Weights of a small mixture-of-experts language model, trained from scratch on English Wikipedia.
Size: 11 layers, width 192.
Training: a variant of Muon for the experts, 6019 steps.
Below are experts of layer 5 (counted from 0) of a mixture-of-experts language model. Rows are named router (the router's row for the expert), up (a neuron's input weights, with its number), down (a neuron's output weights, with its number) and show model dimensions 0-191. Each number is 500 + 25 x the weight over its row's rms, rounded and kept within 0 to 999. Numbers have three digits each.
Before each expert's rows: a language model's description of what the expert responds to. This comes from a sample of Wikipedia text that the model never trained on.

# expert 28
Description: Locative the and in. The word the after a preposition and in before places or dates, in location phrases like in the Province of, in the family.
router:458468484496505516488514494526475489475528494474509516509474472491520495517512505519474556511487484502497529456501521451526500480481497480485515473506495515474508478528473549469471447508472481549541491513511494541498467515549489493491513496559496479493493481533566510504511563468518510485456502519514471487511505483499516484512490464474493511483458534517510446518492492513473491487506478484517472520533489486520490492481553499462502499541531501505472472483524498509531473493514507529514493550552537457489506529526470547540482537484529494474504458531497460529458488476494472526
up0:474516492509522488518513487502503514458543513473518478485508518479507474499520491465458534484488487499511502485468495461486462477512523476520503563514512499467522471532484477463490475515477500496502526514495539466498464521509493531512536534518470576525527527498479509480454520510485512468565460522467504510540492510545548533481505514480513498510496520504537537509463515520478490546474502494538527478548511481535496510467491493504532493497527430496568524455497508510506477494484502500484506507515510483476552505527479474473488459531474485471511509480480521535495477524477486476
down0:451488495505463513528489490510517472455487472494491447494471508514548531470502447499512463522525542529516452509525504502470540479528486496480472513425479477550509542506486471519492519499503480519515519477483488512489511543437504497471500539538523460498486510477496497505545554493542522522503495477496521502535528503507513479510468506488458511447524513499508472491504530513526529524478547518466505482507485480470471511479497503466508515529506534500451522494508526481560505503526484449510504522496491498481501454514511541475530504454499514518485489542531524501496504494501513501

# expert 19
Description: Infobox and award headers. Capitalized adjectives starting infobox fields, award categories or section headers, such as Full name, General characteristics, Best, Outstanding, plus == markers.
router:524504502504498475495466498525502514507451476468499521529540492509470486500475486489512511499466508468509470460498472472453518505524482513539507462496518474468479510526490530508448519518539537488442506525519505477516466497491495472491519495483502495522481459514467551494490465473508525515498497488480500469492500549487495489474514501459510524555509517491497491526551459529497497512508486479485488454505488492492485459491501497511534478519451461528496501470434498540449519487541488524449497535537515496495542539557521474533525493536524495531489492500494528446534505520497533511
up0:507495513464505500536453563511484530492506462479444516488472471510517514533500499505512455470537486521515513495506522525489485532473497452475487481528529508520509501541507519504507500494539445498517534519527508541495489438447508499526531464497500534485516483498496511486491469458487554521524441514528485490464528486525512485480515501537523529448451508478511510476498529519488453496513474516460519510501474471500511464495526509528505501508519484504521523471497479547490483510547500513493461540509484493502518481531553497506538516467517479501481514457469542491455509498515501517
down0:514470494468472521549471473531568510485516500473549489500487503494504522507535531507512531515495508485518485528523454508520464535559491517483510496493498468464471480490505520470500542534542518522486522477471457516505544471480507498462479507494502486443517492497489522489493462513524490493465528465523494503496518550507522495504552503536465509540451478484512489486501483467500484448533471529555522462530521456525560495506492491479506517486467534503479491525491477494424511492536523519465473516490480489505519498533492507509503515522510493522476531489476513494485494498484470493

# expert 2
Description: Competition result verbs. Verbs and prepositions for contest outcomes in sports reports, such as won, lost, defeated, against, faced, plus opponents' first names.
router:494489513541490463513488503454537505459501460480519504473505518529476493472494493498492511505506497458517510532474520532532512520435480479510522504510495566539476477478468475542543488494484485501564498504513458516476538538458484510516504473512473510471514490510501491498505499508492518481501493492495481476482518489504488490517493463490539473520490531510484487488483496541545560491504523470507516510475549526488479499500475497515489487497507533528506485491482554476523469515522525434518488520463521543539506476473523557533467498575521517475502497464499507439502509468504501514
up0:501441468456513461495482479516484508510494498506472482452525502493486519534541531499540477495485483460454550517499498491521481517524550468465507491458456521497461502496475503499469463501510450519543525513500488502549498508510452490500463489490483465504481483466517504526492511525524526509490474512482542498496503480478463506455461508525481484472453513492526554519528514486496501501540460494518521519518539487469479531533505463501463499500470477465485480507501454465494468523472484511447507462496510514487511485460495533511554510477526518535498504501533509470507482512534480516
down0:508504492501505504519467469526489542453517507493517537499441511525529490475459492543513541493501529512475490495455496524485458484529476546498529505493481521501487459505520488529541454494546465506494494518492436502474492522486474513522521466485437474487497465507515489572481542519532503483490503494470483473500513527506483506481477493522471487483526493480518541526504467484528497458489512489498537504505551525527517508523502474524525519495468496479473543508506508492496522466531560447528502508507514506550482471474482498511489448536520545473473497494488519496501502533503476485

# expert 6
Description: Degree adverbs, auxiliaries. Intensifiers and hedges before adjectives or verbs (very, much, even, never, almost, less), plus not, be, was, a after copulas.
router:507533490580509449454471535493464515465506526535509502472534502491544517502527514489503556509462514491480453478511498507505487483522503515527464520496496547463480523505475491495526524533491470494486528499463448522509538489450512513531445510518479472536483517525520446535492483524489516516513496493481490517462497520475489507466506543458489496518516495475502512457493547533472506484476477515493521475515477476509513480500484504529484481485504469441517487535544492509544499496505470487509466499505513446485482496501498462485478521522529466499515487465488497540518514472536522487
up1:518508502518495499479507487530476465500513489535452504493482528489510538468524491475475499483486494542491451456482531502483457470480544508549481553510480539451493506520457502508498506509503511488512486527489534508501505511534502497491483494483544493460501508492467539483510511570494531507486471481505480511517554537490502483530496493522521533528513487475487500487516483489523495492544506534469478478510493552502505517489462539558528514502492464441479531478503494500467467475520519529502554508529444516498513464495467501475509498506474508471508487487469513448448478495547506536
down1:514532488508484505522525473522465487490490466481525481541543532443487525477539523536468477484469471507500452484482508467482508480519486497504543518467505470509486451515454514491485514435494525462490506528495515493537493505523480494503507521543563498510522489479507542500511472473478556461524469480541458506499478447513474516474512504499505514530522537496515505496504520501488495469548454501514506504552464500532491487504459476488488490487504506533493506483524572518479505542465557497493522518533505499515517508482488527511505516477494490509515500464465503488479492495467550480

# expert 26
Description: Occupation nouns in biographies. Occupation words after a nationality in opening biography lines, such as politician, footballer, player, actress, plus born and a.
router:511473499463522490475497476451497468477580484505489512502479535510471464486477493508514516512498528504537465547541486546494485494454502459503511516511513519459549531516462516517517535532497499545492513501482514469481491504469475464501506514505507532461508463533508490494481540528520494530495483504515455497498445518538505489519496465500512490495454503502510542465503535511515478470497498460537505489513513475542523527480462519495498456511489504504488501519485538471485499511470504551529478490461467506506512543522432527496517493521500526524472517529486471466526474465497491462
up1:498484498500507503473462480509500507519519516549511436518548501483518496501476503469518517482521534467530473478513502526494551465476511495507526499517506478489475449517493501541524500509493530478472520428467453491529501509484517492482471489524516555465536526496472479496518547482533464469495523440487474432496462503452509464486481523533491490514510517525518546508487543503495482506458483499554490533485500493488538486484550536532496454505514516527481512512531459499497504488487472512488494483467462497495505508498488442520498455493493491517471494513517497496516473512528485506
down1:521468504527516510510499506521518485514482508487484527508460529481511518495462484478608506464501456478542477472496513491510463450544491499497534521506503506526477504510474473472470495495532541499490480473527535510477472520549490450423492514480558475529475485494498516454489469460543520466473495505485493515505515477507536546538510481547472507499521481492486467496499522509505489500494483516517508480467503541546483504525486491450487481485535496541524495481472544480491466503482517477508502544469497484490485511491505510513485517483484505489518473467521523496465514489504535483

# expert 0
Description: Determiners and prenominal adjectives. Words that open a noun phrase after prepositions, such as the, its, their, other, own, new, various, many, and some.
router:527440509519507461521482504489478530517540490540492446510487487477486516489474504470523533528495510488489486505468530478498498488462463509489495533479490507509490539511520450487504507518521457449463483525477540525487496548500530459485475524547474534511484542479513540550501482522505475481489490511534503469532527494478488510479494504502513513525466501461486481427493540522496544516534489563488520512523458495497492464524525506495500485521505465490481478480525475512483528477463509504478500494482474475497503444487500498523535501492525459506495479499466486551465536529477526480
up0:502477493456478549525541529500474484508512522539531482494482520472474489505486511508529516516519479523533485498516504456499512513473479500508497476511485475481502510467519494514462489542548515472492532515500498511516526534497485525533540488500482543484497518475474535466509509513541514476529527499508539532472499479461524529506483463516502522422470460502480491476493545486519482503530471489505494544521449536512471496487472559518517516483506503525460471483463498465544525514520481494494523489461489447477507450511487451482496514509540494526488495471532534448506485490486460502
down0:502477510524500517456531497523510492515482478512469482491518531484518482492519426521565540519495530443462469470543472485502454521508502462526520496487506536537505518477507488486541469522519484522496486462488497495481474525542451480531490506493500485487537510487475482471507481428527553514502511516499483450492478486482463544465500524570455500480488507454485481517475521501499476460541475484496492502498520476560529483485507493515490500500512518512489496502496506482511468455516513488514507496486474521482505480496469534522545512493534509508457541511480496498507501515530526504

# expert 5
Description: Section heading markup. Closing == or === marks of section headings and the line breaks ending paragraphs before headings, plus taxonomy infobox fields like Phylum, Species.
router:469447493480529476477499501527502472502503499482477458448505446478549491499515498515491514496523464518478496511504491515545512461461516492516508528472526491527484478490510513502486467514456485507503509504494538526535482488503475487506452474495491512502458511449473487520520513441483515481499515505519532523498523514557524467492511511466505536491526524541511538497463543474449491515507465555472479472491483486462540496499501485545508547498541448463505489512516489506490517538508520484482511499540528526507485511466512495542535472438492510504540519547510510493461510506507507506
up0:492503489541502470469509480494486494504528507517547469498497488520474497507515496512487498493482459485467519516481501479491524464476489505494509515495494477508472502521475515505475502517506533472518497462507512565504513512534496463466487499544510551479486474509500510478569462522478525546519481504512529513471481467512519526501533442482469542500547482497429505548523495535523481511549462505504485489479499512493490502506552489464499477476497490487524549519556491507469478498523518548503458524483463497480514486525501491542537491489537488562447486479481481496521471522511465521
down0:495494526538495495494517509485530535500506522497529542474451493509466517497525467442485503489531547509467486503474504515508519478525532568479487482514485503509497547477496487480542462495542524477494452556487508489532505483476499499508475529505508485502544561497487457469510473569491487462533511509496497513472510478532517493493501493500476467498530476520469499476452525493472492467503467524480467498491513505537546503530496477521518505481503487520493474459484505524521542524454484512483496429506502492476519466508494496502516531514489444483494525510497495523465546463506521524

# expert 15
Description: Measurement units, location verbs. Unit abbreviations after numbers (km, mi, ft, kg, miles), participles like located, built, held, and word pieces after hyphens.
router:483521516506465490515513517531484474500495467498521445478517493550494498502523495493465520549465507535497515436468509518498485530482515516552477498482508511512501498526485546516487476545474483502477504491474549495472506508467462498512447493446539482516478489487493499483494493501485507508466461540495505471520528487487487510446486494503507503508506500510507471498526471443492518488491485489499468551527533482487483496504528498553476485523508507518464510501471538460498574528492512550502558488451484527510548497502482532493530538451457501531483484498538500515473490495505512518
up0:485518514523530480456485528507479506494492497471486549478477504494494458522501536504482488516469441498515545487499518494473511535510534492522453484451513528510474526553487531465458488498494531502497457479481507529490533516504507464460514465477492532476488504474472515507559513510519497480501515494453509461452491512484487519475543520522486534512485513540496502541453508464509474485562489496470477499508500452478523491512492515512501492494461473496457513509531484506539550520483510515539556508496491515512558479504527494512524516493449457548521487513480504504495493504491517513
down0:480540496489485482534525500515518418533506448506488486471485498449497495518512516551531521499464467503490478548522500483484478535508484505442513498489504485502462522512486473490488505502513540501541501498503551491497521510526482508500479503497525470547523478474503507523478469499492486473530447516523535475524527509515483519499436501509462541481475541530523437455467514500509517488495429531481470482516532473521500529467466508512503478492494477493494497498475506506499515463527485520484511491528469475524541479525536489459505456517525492486479514504515532525496525489504479464

# expert 11
Description: Plural verbs and numbers. Are, were, is and small number words or digits, especially in census sentences such as households were and about 200 ships.
router:453473554507501476500514517435540526531551518491528487529511514488547530495529487491508521511534512523471459502506514467461511482507500518505491533476486507504473459438466501540521541497524494459491496496549448487485559558518547497524532517497507504467461466496495474497490487541513452510500457506501507481509481499451458483494521479496465516485482472470484481507526470480490489468494523494497509507513541499481481511498497481505560485519503480501483487469535494533512499485511506511495487459472492548517509495496484483556493524466529499478491529495521485492497477488530462522
up1:515490531488485483502506513481498513499507488500501503504478477485524478464425506527499489498484462483503534530495501530467527519477496534500548482533492516505500489499530526483504521530504484505513497500501477539504484494456445506517522483497500496543507566501482494548460493476524520493550561484510505493489505464483480507528598523500517463480465482553472468503493498502502508516533513494526540493478527481490505519466546483472515503485540419480493480488497501512454544495513426513512464537499517472529525481520531494507509517501521517475482502494500470520517501510530495492
down1:522484512495503488557473480507489479487528497539512496534481486480487537489502462460460475524506527513490511516483493517474493450467503516508467468501514529468504481498474458489518526506531530523491494482494506474507486436522515506535436475522505523501510535562539506488524489510454478498473521490483458479502502501544533471501470451500528478472517512521499506511510488485517517488517492462453518472543464533500542520504561532460521492522515483491460474497455512533534508483523502528513528494500485492543521495461526573502470484499492514497495500494508491499525501444472532497

# expert 31
Description: Non-ASCII bytes and symbols. Raw byte pieces of CJK characters, invisible marks after coordinates, and single letters or digits in codes, such as 0805, N.
router:481485526471497489467494492505535539486479466515524511461512478509472462498482500490512481513490502541534486496530474465455524526512526497507511540514484518485498503506533451537529466486499449539504489513509493486528502495492449490510571502489460509483548517480479508477489471525458492522531513505493503517501499553483515514464532453478480471502465503523486465547521490488468507485535505470498475535555491474512478513498540523485526526501499540524489471491498498463480532515442528509499464467496475476524509526491487480448459527476467464527490549517468531536496491495520495500
up0:556492483467537503466475504460489464502527522553501483497473467495490487505507506417476504526538484523475535506521499460457491475495542557493490526549504512531521505524485498531495495539510497547506516555507510535521460466498520499489544510489478485472486519515473478441488454446486503491503490514504531494525513483522549514476512540518550466475495455496516477497532497499485506462525542505522518478490497494490501485487496477502487525494521489473528485504506504519490541487463487476434510503497488468499448476482536500508490513508500514498540485506507490514541513508534518512
down0:512547517521464479479509482476457492547478474520504517495539552519520500489493549513528436549474460517507491492480500483493512525518463470492520537515515518492483485496522481473435535485473470474491501474514543483467562504499485517484501499491520543535543528489516523509515497517487500527475553533502507478547483509497472505507524545551485518499548511505500467500478496477460529491499491471503515491494476449494487514509469511548492494495480506464497481522504503533489502488456479487498482467515538535499498527523510508498468499525470515514489487514481428441516507492475511485

# expert 16
Description: Latin taxonomic endings. Final pieces of Latin species and genus names in taxonomy entries, such as -ensis, -atus, -ula, -a, plus some table pipes.
router:454502503491493530498516475476500480511489513528515565514498557510456507502564557515490506494501548503535526534515484493457490510550495480501492476534509543461503440507503532518473499492519543474521502486496429479452475540500537514488497506459496494488529503526492503510462498514510488478503519510475508500504463515470491523532471461515474515520482483534466456517496480510510521510525530492518506503542521481507455492508513493496484495554467549508478505485513505475484491512539503518532448474455455466533493477487478481486472512501504503513470479455487482508512477493493532514
up0:505488499497508487501451474549494459480510478500499508472495515496483490466541512494536518504519500482534516504448480484499545501501474490534489492526526507524459535481504442513432496541443506524509499487528512470482472496505501514512499485509477475501443476558485466465525531511497453491499486474526557499499549481529545520450443522489485534533508544518496523530479497460503501506524501509509449493512494491514502510465487507502528485458492530490494488535500462520478507530543538487454518474487485453546501535490508495485507474474513502502481519463488514495496516530498511501
down0:482512494515490514542507525506528528479496510469489476497442444492521448459503418512509477534529491543522498498487511504534569488506548494481504510487508474516516505501544528523474479484490489519458484508497497538487530509491529485501502488509532510513498541497468497525495481489457527518518520502522544516497547490493492505493507485535469445502569459493492506529526492466505505465494513495464473513461478502488496520546526509536453501470472510469525495459482477527542478512502491505502516517438492516526511492460510496452471501509483478497481461532515511507470493497490485469